From a checkpoint of a small mixture-of-experts model trained on Wikipedia.
Size: vocabulary 6370, 30.4M parameters.
Experts: 256 experts in each of 7 layers, 48 PolyReLU neurons an expert, a sigmoid router, a shared expert of 128 neurons.
Training: a variant of Muon for the experts, 546M tokens.
Below are experts of layer 10 (counted from 0) of a mixture-of-experts language model. Rows are named up (a neuron's input weights, with its number), down (a neuron's output weights, with its number) and show model dimensions 96-127. Each number is 500 + 50 x the weight over its row's rms, rounded and kept within 0 to 999. Numbers have three digits each.
Before each expert's rows: a language model's description of what the expert responds to; "comes before" lists some tokens at least twice as common just after its tokens as in all text. This comes from a sample of Wikipedia text that the model never trained on. Tokens count by the router's weight.

# expert 1
Verbs and object prepositions. Transitive verbs and prepositions like of, with, for that precede a noun phrase, e.g. served, contains, member of.
comes before: "the ", "a ", "an ", "his ", "their ", "its "
up0:519510477382498542511532513522462632564525436567463436443444487499451518513510467625527533528486
down0:451446525468534474491496477572503445516564550534531393469507486438516479523389582481478411487542
up1:546527526425601520436499536510501460493485545485502481518486455533400607452418422533400491526415
down1:458485514487619495530503482488505438444509512497474570466566490449499506562520557609456591490504
up2:480415530492481409482520507559467422458597606529490482554514562551457520511487631506484560460447
down2:529509494512505495480512471531437444496541581487453511520532492543466526441446409516503525511478
up3:572482502636499478428502487582456445519447565559475603587459466530504533518578575628591452540460
down3:517622487507481590570520514470460431521454600409505392530513493589424472476497514501560515472459
up4:616533533460520502514423482478513495464479554452476473562521536522555530463590446509484399481463
down4:484482462492486564538408498433524555527439438510449593403421563481504453476475503521530508382546
up5:465497542548547507486462611461392466457429467640522572612474451426478530487467534511507480503496
down5:553426507558441497569520471466526458564498521497514524543593420513488488463494502576419463510592
up6:448462537585541523517602552425551496478497525419546445410421493501456502461475547540478485411523
down6:511415455445535488503498498371495548420445515510469522467508508478461513607498432443509516513469
up7:447530536464510476474465482539544541535539517453504511490474452453576490510496476478638472473489
down7:479502417477413522402581449488454519514577462512474454499554484578531434587400478533478518472531
up8:455476441589521527534503496517483407537502528455501333538548484539394464381594578503515555535497
down8:544503450521538439474541584478587515533510522538554502500444435503541548545599486529441542632466

# expert 56
Numbers and measurement units. Digits, number pieces and unit words in measurements and statistics, such as km, cm, ft, miles, 000, 4-lane.
comes before: "| ", "|", "(", "m ", "km ", "ft "
up21:569422584531512488565504487519457459590556483553509578420515522472491446607516458531614517545408
down21:531591515489483560496459472461509525475534462565511547545617456591491526430489525485513445592506
up22:420510488471489491536609490445420508496497517577541515549550450489510509502565510475420505614477
down22:496550564469535491529510477433501532463568513643527485514522438475585541593557489572396487418479
up23:577484477503569503386476570545520505455478534521531558464513449543477511556459488540408568487506
down23:563442535516493474576547488502550541529590521354440517487484568530482484557503507507370516497499
up24:496519549486548368488403556439517555480512509528538474426500425547546506493480461503465567561415
down24:519555579465448545522504498422440588470539495485502478497536636529521471618504472586589515516460
up25:458465538523579526542514507472555523541635525496475522521544488532443481510529540483452501573503
down25:448515443501573540450490548555448469511522509502501375439498494469511518476522497504509491600399
up26:465494386520542454487461541461412406465502371449502514467569580488475427409512501509565470449512
down26:602517525517521548590505414506533550430437511519560593566470342555541491440472460482505529521554
up27:525536518489554486561416528509570547486458472452531538480493361664574500556513509479549475492445
down27:544467571578493469507568423525419459488472502582562472577449523489447584456439528531454541474597
up28:506504456566464382502509483545409525441525427490449602497504556470454381433468498519487530461484
down28:540529535471460475630570414433474411514450464466483458523483447601550418512527457561487479575514
up29:491513440544533478444558466430385449473512558587496579490466419510542403592462576483487470486474
down29:522564440509494467501471546474449431406434518522468526562421477483476517504466503571495509544494

# expert 54
Countries and place separators. Country and region names and nearby separators in tables and infoboxes, such as Italy, Germany, United States, and commas or pipes.
comes before: "United ", ", ", "|", "\n", "States ", "USA "
up0:450483455543482542416508552601550392539427549528570521562535504523481470486494532478557550531593
down0:484496527478454526445494481568494506530532472507556485461469404483352515489549501546428564398506
up1:475507522536512476388430470526360532519599519391617544536444443519486381478485393495488482335501
down1:559422562599494554398402482458465538516546548477564615517412469565458495418512490466462456521538
up2:474442539579406465466512500510453427501466541511514433568544503541501447463508520485587551479461
down2:489497437461460492502521500464591516477566538511480437471514503439557545579464560544549429514520
up3:441499529488449543526499442468464506407512523523530411514506421539566537429460470553488462408434
down3:448504482498518544617536510495499482519510489547449507468513385519496438499495564465501467445515
up4:519441578456479499541593478538480559393500482498476494443477484461545526487491520488518594544481
down4:419505489391560478499514503444477513503448451512541511516496545546497475559507553436602483479411
up5:461491561486509512534488454411539467464498631415488456434576495575469477525443532462513562529495
down5:565454455538495501598461532438512522498478478557534570551442477583519412472569458521458469529399
up6:460513528494600497454480480536506527382558505536613493420445450514556481533629498433415533534510
down6:460512413534505510445528546623546372548561449452477504476559489488475527489404438534493513533624
up7:444601502528414524443512435442531405455606487443511494431550531476415477431502519513466537509524
down7:611581508400508449598506485524509431524483521406503470482522472407521547584421476460550514460432
up8:494481487487594549513530443482456479450555438463423544494567515477499513472462472499495544519431
down8:475471523534517536510491549424532522482450448403460476457490476480503475563579513566519546466461

# expert 37
Paragraph breaks after headings. Line breaks and sentence-ending periods, especially the break after a == heading == or a finished sentence.
comes before: "The ", "- ", "In ", "\n\n", "==", "\n"
up0:471509544476461456525520505512532450505462439486489511608449614481498548485457480563462514486548
down0:498483491510445466496478557465424515518452543535438533567504583493468388497472475443560466543530
up1:568512555501392486423509489407566541518453534499543474558467536499573566469551454556488528388447
down1:504579533483504461576476566525479456389488496546435446460439486513533462435507415445502507455517
up2:512517531511568391480583589547533428493531450608489479505526534524446445427494512541538501513572
down2:445504510506567550508457460542466396531545564468530439524480527431548468521492557482470466590496
up3:577469674503539456521525549577513512534515524567465488534486462492406488555576555458553519553500
down3:445595553551519525477550500512529445537406560489469504415515484559470447469521366660479476476458
up4:534547496480427449465476474497528534475543480486499520495538468466465479512513459543519493468480
down4:451556480491502439447472453496530457563580478470539455497520553422492474480447429511521493423535
up5:481514420554518550467534520510480524536452473509437468457561472455593501487437464499488479514434
down5:562514525459470589505553433530496590520470528561472527507467432502569452520431484501469511570539
up6:522618484503421377513557491480503509486472451552446518517511523476491491502506531443560575521504
down6:475486532439456399459490475383517507534558483437456520468539460524574568504463500412469533472465
up7:571553614527502428553441456551509440488395469443536464562571535441492454501574430444372429534445
down7:489564455583499526516475543441484504454558505529519560414554502510543600478487545508549577503526
up8:498561501537494423405524484466486411474492466575563584503495423640573527487558556527541511513535
down8:451548494631512538463526552510446535497497470545547551499490434480528564517494579551423466558579

# expert 27
Role copulas and og/ag. Words linking a subject to a role in biographies (as, was, is, became, appointed, elected), plus name pieces og, ag, im.
comes before: "a ", "an ", "the ", "well ", "a", "member "
up0:515436540584565518543539454589540362513552517539493413567461428537380492563510535527553402469467
down0:569469399476512529491565483556484525513467550477430429471496488507494494566521527604443505594487
up1:456383524497465522484484382489492469491482478496373564460566479517517520405481545489535487493565
down1:460389628445533605413584455414505533508529522489440439488410524506485594498491506505529431546463
up2:467486538424567532564530456579521407432503561454462440531530459485548464534512515406470537584462
down2:506535477461480526466447483399473591530482529545469577426537540494498592467535479496486426493469
up3:521511514486497506568555556572483552479507553505442518481579467558435520469471538436460426472512
down3:569534455516500617448421405494436505569487553499477608465505505552478507440483526505462596474457
up4:513443559496542439502526529483475511469525540484459501479533489526498508568508462577467507529488
down4:441386555421464530465570413505509493528498527467479402513466564539588550422475481518481472518531
up5:509462457557523529570477418560458476370518346437518510566505495364564483485512596390459480516449
down5:492551555522379505459523380431497392441559497479480537502436545492471491633490535372527596464501
up6:523521560451470422625537512527547524401415550437464590573545489415439477436481467575558511441490
down6:581518537570473548502455526471514547507583519511406569531483435482526483421549528531511445442490
up7:525436482441522542552557459636430481486511537421489490500438495548466459568454462545511520587444
down7:435425521525484579483522490545451490601547438565478602582472489566510481485442523512425558466474
up8:487515501423536507516497528569446545535465583580389535539606516494473449441500414496544473498575
down8:398429435536504443508512494478496535550425537501528588542451511476510532525475516566601492451649

# expert 19
Closing punctuation, table pipes. Closing table pipes, parentheses and quotes that end a cell, list item or line, e.g. ), |, ;, ===.
comes before: "\n", "\n\n", "- ", "|", "\n  ", ")"
up0:447423526475503473633480434497484509439506600507453429469619422521552479479492447473583487459489
down0:481563557512523541525489415517478533501435497495557525441560470470490493489556505540475493455511
up1:455519484611457484382456547483580563444479464453481570535478470545490523529566535543542421499475
down1:474496496460435464467442522420562544473469553548456433489478486560537533508469554508416534399485
up2:594435452426459484568465495481547508496448535483500541619432607507420467470480547442597530492528
down2:546511485502514473600526507459471554551468552527520521571404559622532442574602531555527521443525
up3:456536490557379547536492543508514503529536601500547518584509490524487544453561526541476540524532
down3:529557644425438504574582530584440507466550450466539512552492422462549509511460452500427440407440
up4:558573553422564465482466588481466455554498499549456514467482531522452541441444494396539468520582
down4:510442446460541462562405484486469520578485565395578545534591538522543528554422413568493521465510
up5:546556452581368423391464536428518464496581461528504518517443565512431537441455509525506416460421
down5:480440562426462480498475509493469492585552492534538518464532512436422448457483490558563477510401
up6:503575559580506593494564511559502478477502496546568561519527566434567559405482446472460477538547
down6:447510439556615454594536468537564572461471540499465547482491397616503595473514498448541622456519
up7:550464456584572552502509530565480554470499508516508421492568468535525477459538429450462541580506
down7:485545469492543519503487543459486576494483507551489476562404411568497528398541544544524492424528
up8:538435607526463493497601466445483456535549441464501487501498579506528499484567480546528588543467
down8:424535491559452510456462419461504477513491560618388498483553489528504482500536519524477494555506

# expert 48
Temporal prepositions and determiners. Time and cause words, such as during, after, since, before, despite, due to, and the or his following them.
comes before: "the ", "his ", "a ", "year", "season", "year "
up0:523450541519505465518468450570475449468463438493527539494612550451467453552480483529472566524500
down0:489473469457529546503527494521541617535470427500506420443450455538540569452472474399481463466525
up1:550460545562518493491530351494532578468546508569537517497601542462406549537452504475463518382526
down1:487498496513537487587499485514532484563488481429452529553559470436548520516502568608468518402565
up2:514595512525462470501475519554517442485429534505481388486559506467443526462419511460439415428487
down2:551573436528532507531589461536534510496420466476545356426485507589492475489528401455458535424461
up3:515576471511598425490526463453429497444523476476564472457569498478481538568463464555493541432441
down3:506453580357471468556519387458380495534544555417582527412558513494544449534450510491552523504495
up4:525532558474534464484430519429516483503536461512474512503518548416501561523558466485489469624489
down4:542621540523474545469590520511506476552584473533479473576387494415566450503553512464441508515541
up5:431498515503505495376513528523409539494503496533489550487518549499532486527583525485544431428538
down5:443392621417574532436480440447514472469584535486472549386534467543512504454520481499446483459547
up6:491407431447544557460509499429470470516500402483543587405624569495455506467441594479555498522518
down6:422494531479478544462529475626466528520527549484461437424581513538406505576565443522497494528473
up7:529588405580619574461557416537448490501435379501540490497593486600486534568422465558565514432462
down7:548424474455583562460538511479508563500482464485545501512463448401565527512559580407534423398458
up8:466493536420546506481479541478515559496553492537517436461457558523468441572580496573485478589462
down8:511542524572463510454549436491467577560513524477554465570529562438561480542518489475483499535539

# expert 4
Auxiliary and copular verbs. Forms of be and have after a subject or relative pronoun, often before passives or adverbs, such as was, is, has, been, not.
comes before: "a ", "been ", "not ", "also ", "the ", "used "
up21:485458431497398478497563545520460502443552465503514619494551426503585390528456512577560464494465
down21:475431597558567506584540403537524476536445473395601505557553483440533537476491558522456423431474
up22:569427534544448545526449540470476455547526471472491611632533548446409569579499535524472483523523
down22:497557481580492571534558520587437489465486515571474495489576484431478507425489484498468501519421
up23:491532467481487546566538459516473547500497532577575442450490547614485511361451466490521580464460
down23:463460502562410462500533480444539435455440420442579490545562531421547592527615457484571603460473
up24:490518585549555543459512517511499502532456591475550480517474503481495580425541491509524493451439
down24:543507390552493509436456511494529473435527551487507570433507523384434495444462494474463451571447
up25:512514508389482549579455549429499604444481512469477452391521511586502519360420516503512549459468
down25:535490479502441489499490505406415527503594530475522417460521523458529445558418555500541539490525
up26:530534493535499386584391612562485441448429543459432542447491533519533507468508477577489444492454
down26:517588561582533521436420487433529470520401523469445492502452507474520452563484505538508513537426
up27:486471437508447413519439517511498535465470527411494431555484469548556429510404497539456511528451
down27:457502487579509490486462463428451535483456536548547523527467410677532460458608418527382531584455
up28:500485498457527542472595554544529589425498544548552574402580493593380525494384528539494464532495
down28:491550477441531568393513438496528524524509505518492483472479465539535505513521432502526575536580
up29:524483443406519463429451587522457421497485401516487530583479436431540504506459485480548416492473
down29:466412516540481544530505543570456568463492455526513449585497574478518506537539550426532494446511

# expert 55
Table cell numbers. Numbers, blanks and short labels opening cells in sports and election tables, e.g. 0, 16, FW, DF, Labour, Turnout.
comes before: "| ", "hold ", "Democr", "Party ", "closed ", "win "
up0:459543434577511525501485461525511446554512432522481457479448543367495480575480596426523466542546
down0:422473486368472411548549521524471517392461435422532463567427481520521547478555531498494486511393
up1:517530542541502530533532453479409483572545450534428589632451543468508506523544486564536521483531
down1:440516563510486534531528498509545506523468456509479544462483524535516496438465434445490495422553
up2:417501504447452531462590579417493457484483528537484453496517467487393528474484450569435548489464
down2:503537518474457472538495455461449581591496505426522487479475560457562507417406542515517491562545
up3:462511454513508516479570642530453469461460527489479465507449451468426453489653490580453519476513
down3:495503573434581488489561398479509475538450502466643533471469489573528458450462522510497476492601
up4:515505554459418501532498456518553422530605485490350500586452463499568492454578504404502519457543
down4:427481478401583507514502483503512442465461477494561597428555525465505429453477398565533492557533
up5:459482463568438500441497563484579472556511466581568512498543526452458416452522595528519441528464
down5:561498386522559569534556542461530533477538489456479502513453402518498482529521459450509499542549
up6:476528461557546562467530539488422490460534417443459442477452464567474584559457485540457510488446
down6:493425504509424485481448492511500420430492512482546500460556556604502512589529504492503531413424
up7:531578484509460493540523529428518553528561574513549597485487519523481505545522519496420522454573
down7:504524502619487556529495520524502493485554465481474475524512567491538501537495522635500588478461
up8:522471423492544492566581384506484465474471543471452502503516480468534560563476499489501538537517
down8:507537526524535568479552587438546505535440477529468518515438484561465460463555525494410445485560

# expert 33
Years, dates, large numbers. Final digits of years and date ranges, mostly in tables and office terms, plus century, million, 000, 500.
comes before: "| ", "|", "(", "– ", "and ", "to "
up21:506432457394512513504537505473414480480566456446604505443516511535472538474474552521457558505431
down21:453493456481544467529473553496501561520542504401496527452391471432513583564435564526568479487457
up22:440425517492486476427520525530485551600604536466523519460459562579460429355478595546449502520490
down22:491542560474507536525450443528436496463568515465380541458617549501494529463535468504462448450483
up23:534592409467523463536549533627527571473503472522489530521424454387555428550459433551447514592462
down23:567421490558505490531499494399437540430565465520535509547558468492486559495421450491450556542545
up24:512478512550497511490454430557487446422502537513480576499555491447565520441445456402414507560434
down24:485477413530488416536514498485519444499393465449468540469537395472591444554452501498514549556544
up25:524499537392553493461454482472475443375557509549470474504432450469462554449583457521530480484425
down25:492398504507509563522535490523461504411534467512483454449409538521475467501551525430495540549439
up26:508490496485524583524544477577488438338585357423532466567493490535542615552333531463476489483527
down26:478453501513516565525580446512507509518573472537557445525458535433565552612493435498524436526398
up27:583493454526408565566585471514429414520461467562524509534499440502531603545558477552596532428513
down27:521422518432455475455418520382373501384460526365399523551617522443444548571429480507485547486437
up28:485435496492569479528532464577438395353524493464451451485512391528477567535376467473471604555442
down28:494506482489489451489526471504511435474453561559497625454531446524520511495663505548445540402456
up29:540501535485547553541483455468480422486572380548482495592478527461476401452439530423518527521497
down29:511458583489480534538456462506542463456536467496533474462518491545579515448483515419467495603485

# expert 0
Relational prepositions and conjunctions. Prepositions and linking words after a verb or noun, such as as, of, by, with, became, because, when.
comes before: "the ", "a ", "an ", "well ", "his ", "\""
up0:449513512475548499471447457461523460553457445537594528479518486521418560452594567511493402471478
down0:427418475548483478542587414579446474566491418457594536514534560492450566453567544447483516484479
up1:564507400461506500499538465523465494464475477517542538559452578480476531510507518449572455504419
down1:480423487576446526535548511419492557536514446475566430533556459503535513528525459455501512510458
up2:562525489467580515508561409501503484451583499515478593509512459521408511578485523543493494474507
down2:527568467514463483484489539505494432530444537448529556449503490428494509437481452561443519505521
up3:453405607460561425509500487510488570539494602507522371550568458545451476524494540473447508531468
down3:406490519480433540500434414515438548485564498429567554570414463523543533486519512580548401395513
up4:487487440551480584466495559348490497498578563465437538508506388389534612541423488515529479484503
down4:497600446569446519412563513443456465460432507464415479414467616443416558519425571446521486387522
up5:463558503452497385554456531467560424382617517450540501555430441520438478514504487391552537532520
down5:536515590566517497524486466416528442515494493512494547516526526560347541540409565398508567516558
up6:522432441451488558611562533544464470442491542495517531473479412466464521510528518558518386499516
down6:463557471592565495453572505435458556523595528458483427484555535595381488509535620521488451467517
up7:527515476433448568558521454445522474423563450461427549475502497491568557521538561494483433439432
down7:596483520490564459565563550404504421505494506525367358514448448506551472545428450454560475463477
up8:576592565471540462549517410499522491482442517492461489605532430529506429516497448521414508492522
down8:500483471681475497548478528627443557557523457523585538523488476514516570491498520442529545505529

# expert 20
Clause-joining commas, conjunctions. Commas, and, but, while, although, with and opening parentheses that link clauses or list items, often before which or who.
comes before: "and ", "which ", "the ", "but ", "who ", "a "
up0:461442472528464520516482443501448452510631400480500561528507559506534521530507577491550529494446
down0:437416475487415506503519440533489431417553451505508452489466495521493469442422557394545528501448
up1:481504544497523492454556553545602485542565468533517532545462519533517446425548540556506459417393
down1:461580426510486457453533591557509493466393482444486487532543455458489534541472410466508476459399
up2:429566490520507426526402524463460413552498429483483563571469553470553531556496531550545412469508
down2:480490457486479539494531526508554514484534392503568479495430530463537582541550555482445406348426
up3:588469507490449530521412421519462532436512391509566570601482408407472451472500430424518523570554
down3:449417544515573504518468524535424453515450516489441423421527466434532475456522526329584558500448
up4:569556452437426482380497479563494545406598357534502570453462484492456494525497495459490472519535
down4:496497410506491559441421529449479491553433584562579480548485528566492522441478517425487407554506
up5:546508509451542451486491578543494506562521425441573521483425530371520434381503466554523426518477
down5:540555525472583449610401504456492488504501399500469520555440442494531469505509424449519429503458
up6:489533562522509527579407533580515483461526579473475534526567485521462542470508547551556352533517
down6:483615451526563454467542466602488531564586442488484440643493506509475451503537503553454505425495
up7:374382469442509446377544530448541539457531492436506565514463541521457444443555487455504563465514
down7:545473497340494531489367495548501498484435528540530462495497545459512510414467441501592477465471
up8:443498509529427535542412488519540459439532430444484540510516436544552515501530541541481441505485
down8:488513516520467472429451497562446523517492460524560516509370460428470523522431450622472567446499

# expert 52
US state and place names. Final pieces of place names and the commas after them, mainly US states and towns, such as Wiscons(in), Indi(ana), Texas, -ville.
comes before: ", ", "New ", ". ", "York ", "United ", "York"
up0:469486513403566510488466448498556467566540445445550458546472472511509484504444588588506487462449
down0:518477491543500566482559466480484416484501445496622482481585537557419633466502565505494518527465
up1:505489522539593513439460545590417527523543471537598505327493451550508396504453417486465561491505
down1:589529431475515470464540539457474554466506551507514512473521545522471518563503510558554489514478
up2:399554461502437589524559479548464467393588503473432450489575549497522477493479501496454511431549
down2:515477406518464621578473450514377484577397522541536507441485553529497451520552473439473478576537
up3:412505464431486523491537425513475544444468593386483419466530542467514579410528504540493484509506
down3:447501533425517536532515506590546449425554489468480435523486388378566479440381493433453486417536
up4:432520464448473518445466466540458460521465563489579460480436457458555470432516508485490471537484
down4:517551576484447547500554486566554450544566462478519484413542440449604493493378513525411436535492
up5:357562508389460473452445524541528471482560464551460578526559462519500532515491475488466511539501
down5:426443500503468562444524416535427448477483463536498600528557319481569434572486556498461480563514
up6:470532495532439535478501475519491426583487533560526485578515475447543477500547556452441432555474
down6:513519577432513465515432482496532513550457511454493502510402501533526541547564471390525500401426
up7:478519528479478513514515382582551433464546435493478489501599488487506493502544581551539536528525
down7:471506559523450525489426516521633469435520523451495540547451505527487497486567499588440566605420
up8:533525500539504467450534416547501439520555567594443499531604507449472466435498477414402522483423
down8:442600427519484432462573538520464568516558568493419527461536493606429481502450445510567475503542

# expert 9
Counts and day numbers. Small numbers and number words as quantities or day-of-month before months, such as 17 October, three, five, several, 5 ft.
comes before: "| ", "|", "years ", "March ", "May ", "("
up21:476441460509474445560561462555543516461525544482538476481522491502554501521466515588534424511563
down21:481497513640470480527419458493514503469463410565526501505536497503501494450520504449550571508584
up22:499475526589491464465497463497535468558414462490495469566516470616564480471471536433528441446468
down22:492466490488566504483530429501566516578466481452409490479491554565507522491454473513425437505487
up23:440493604490505507509498490364480479489512512519451506436564515522532603489544507480513506536483
down23:468466452446504485530483465450486489435440465474482469455598523488449544515510516477570424576502
up24:413535537346538582509534451510463425577492500527492482486589524524531439519500560589530486531500
down24:552502381523508503542487471491532383538518482488444550505565434488446583460440578538438576552528
up25:493609577499509487491410571503502389434506550507456481541513457507535522538529558514452510527535
down25:561585570464533525510539456499529480453573467529462545494455499594460471541489458572461483537519
up26:516441398530549503520454497541479481363482516438507544524497511509488580589473532454496487517423
down26:552425537560499497502514422473494481461501493398534473497527507538585546509513489543465602497467
up27:522547515533554564406527468527527470508360443569533502529433476453410580583500497515508530415582
down27:507574475504554529432511456600499477476531519481488500439533438429445548532433536533408597408500
up28:530552436546583509503428529475464436465541418426476591498549563553498564506441449482454445442514
down28:411490412513523499498489507509454564631541460504584485568495509428537526490448459506436440418430
up29:539488578488540468544626474511510438429456521509533439513486462479490571491463535522509532508502
down29:490526637460458516537569403514497456522479427461504507489492614500487468537526516517449463508570

# expert 62
Table cell breaks. Line breaks, bars, blank cells, percent signs and coordinate marks in wiki tables, especially election results like Turnout, Majority, votes.
comes before: "| ", "\n", " ", "Total ", "″", "|---|---|---|---|---|---|"
up0:533497485494494534532499411516521510493502543588581498380630501455481464534584585475566522501588
down0:545505492441551460510523434450557480621473487595500480472467562456582459498549427570504452440501
up1:431473407512555470496530499548514475411509528517552523497503578477487564449467553576560512437495
down1:542485471477515562508587393518533521503475532473522472457480578463503501560571575437477471464560
up2:542543547515354581613467478461534492408505449483548506493511571506471506539509484429460503435389
down2:547476473658440451505435471536445492449526489579540543595534463514424559503484580418500447554530
up3:493500603434531405538385557442508494589478464462582497579466436519605604516435499549509505500481
down3:524529477469580554546511455471449419493467499504459491491383448527475529492450385528496509418393
up4:464482475541601532473493523482524525481535498631429572444499427520448468420485477544506460411545
down4:431473479510564521548540581535535501463522453436500512541380586523536504604562583490538437548465
up5:414544538543438524494455659534579510403451480513493504446476549410494404577519387491530553418517
down5:511499542442522569579461504463463500533453507615482504573449440482457551505503430486396469518538
up6:492503455571551471458443574417515453380439600534514547486457513497485525514510519485442584530476
down6:480552504531514483507459496433331588457495499539512500456597520441516455555476462455623445483553
up7:493477558562435542517468474590502568513496511441537575496494514500517485492583497502552511324608
down7:429451529585524435481548493560479425488402496540479470485550483544582451499483565576453518566502
up8:489566474479499448540528404469450466501551522548422472491412593501508499541530603515488561448600
down8:521473461603525529473544430427476501531534542528487492489461459378488491425428495476523462429453

# expert 53
Sentence and section breaks. Sentence-ending periods, paragraph breaks and == heading markers that close a sentence or open a new section.
comes before: "The ", "In ", "\n\n", "==", "It ", "He "
up0:492573508464513433547465590552470493477519554540418509564465552475554474460582577514481444587546
down0:504422580399452469487517535427450448519452479510527536596504526559525490487430462532567458559515
up1:508525468498420557493602455479561540524455489480450509532454490528461489489402482455506505581495
down1:410442449497504501496459549474567444544441540623365442446503543477596507472499474551515524435544
up2:568585510504541443516556504553439450493527544490464440529481553565524529464501494572519561528538
down2:489460610563522483531509527490514514413590540483520571454526535458492549469507520562452443576433
up3:425428503513483530499532511487516481512566493500507566486609484484541464440480511502557521524465
down3:527525492424477486515546436482467441520555519500494464441507467457562449481529605381480555419411
up4:544534484543421533477587555556510485445594502425533512439479516492469425496477523599490502441403
down4:502539520452495507561418502468575473418533530415502476484472471526541450408448542607485516439522
up5:521459484439447562507576399504489555476448381547542489517469432495522507536445493443497534456473
down5:526484488583465533502643419400488464498477408530570496421520552552508592530476552437535534473525
up6:542472559500465540430459497451512520588556396488470594502524498513468483499435483542517468420545
down6:531631503525433490563572487543507420501477436488447521438469451469553504468466496468522478444441
up7:473538499476485498470391528507444425448495545579623508455550574579446426507419499481487487535477
down7:442468438460413516469568566506466516550506445498503477555426472577455524558493614418566512530550
up8:446484480561596490565463553508441449419508483496437578426470421559518506543454457488531473493519
down8:447611471375524544515516478557397512557579513523543537474536513535408494415418480552493509522520

# expert 63
Verbs before prepositions. Past participles and activity verbs followed by in, on, at, such as worked, located, played, based, appeared, participate, taking part.
comes before: "in ", "on ", "at ", "with ", "for ", "as "
up21:514588526546511502481486573481516461618507426559583556537484475513526627461582489421611528521530
down21:468490489550558582522543496426518510447574597493439469479463557421417516474540538601483516438620
up22:393488408486520419612515523521402454513576511431505430488475564517542427563468550489488520504517
down22:461483501567548451508497600501503538442565587447436485569425473509421482555479486512514522536593
up23:444479394572584534432464484482503524633501463474409397506540503509369471501530491491454514522529
down23:530435448663506466549546569494396576442604427554477487482472551532547426454600515448436515576568
up24:462530522462566470577507507504471449486446522503389479516558486533480493460544560450441536540475
down24:499567490422492418519575497379473446458483536616440435531465495500519538459481584448456565443496
up25:429474452468655558466533444470489492429530501473488447586559489516440473476495514635581409480586
down25:572464539573420426528485506453487526402484512468550552476405506482514508485502479453516501508522
up26:494443459483544487470495455493458529516417480537495502542528446510508469420494434483480528508549
down26:527508511390458569466441458559501464498476487418538434500447451520586512468446526473490457506524
up27:513470521489436511536453508483441443457507539524519468522486486423444519552492492459444526456557
down27:565433436521564478509551547552515492622445524539461474391531544535457372504443543486490601560469
up28:529448360428464498436523570609548527516513498547572522427539459430511550423489491528502600564541
down28:510469490528500427532551595418496515502525543521460493501474510487398567461457405564524557550517
up29:424540434563460621480437549535539462529395508525498543492437438524387509554487466502523437552466
down29:597557546459448530473413461507491549492445502520567584536466462507427438435541465471586429446450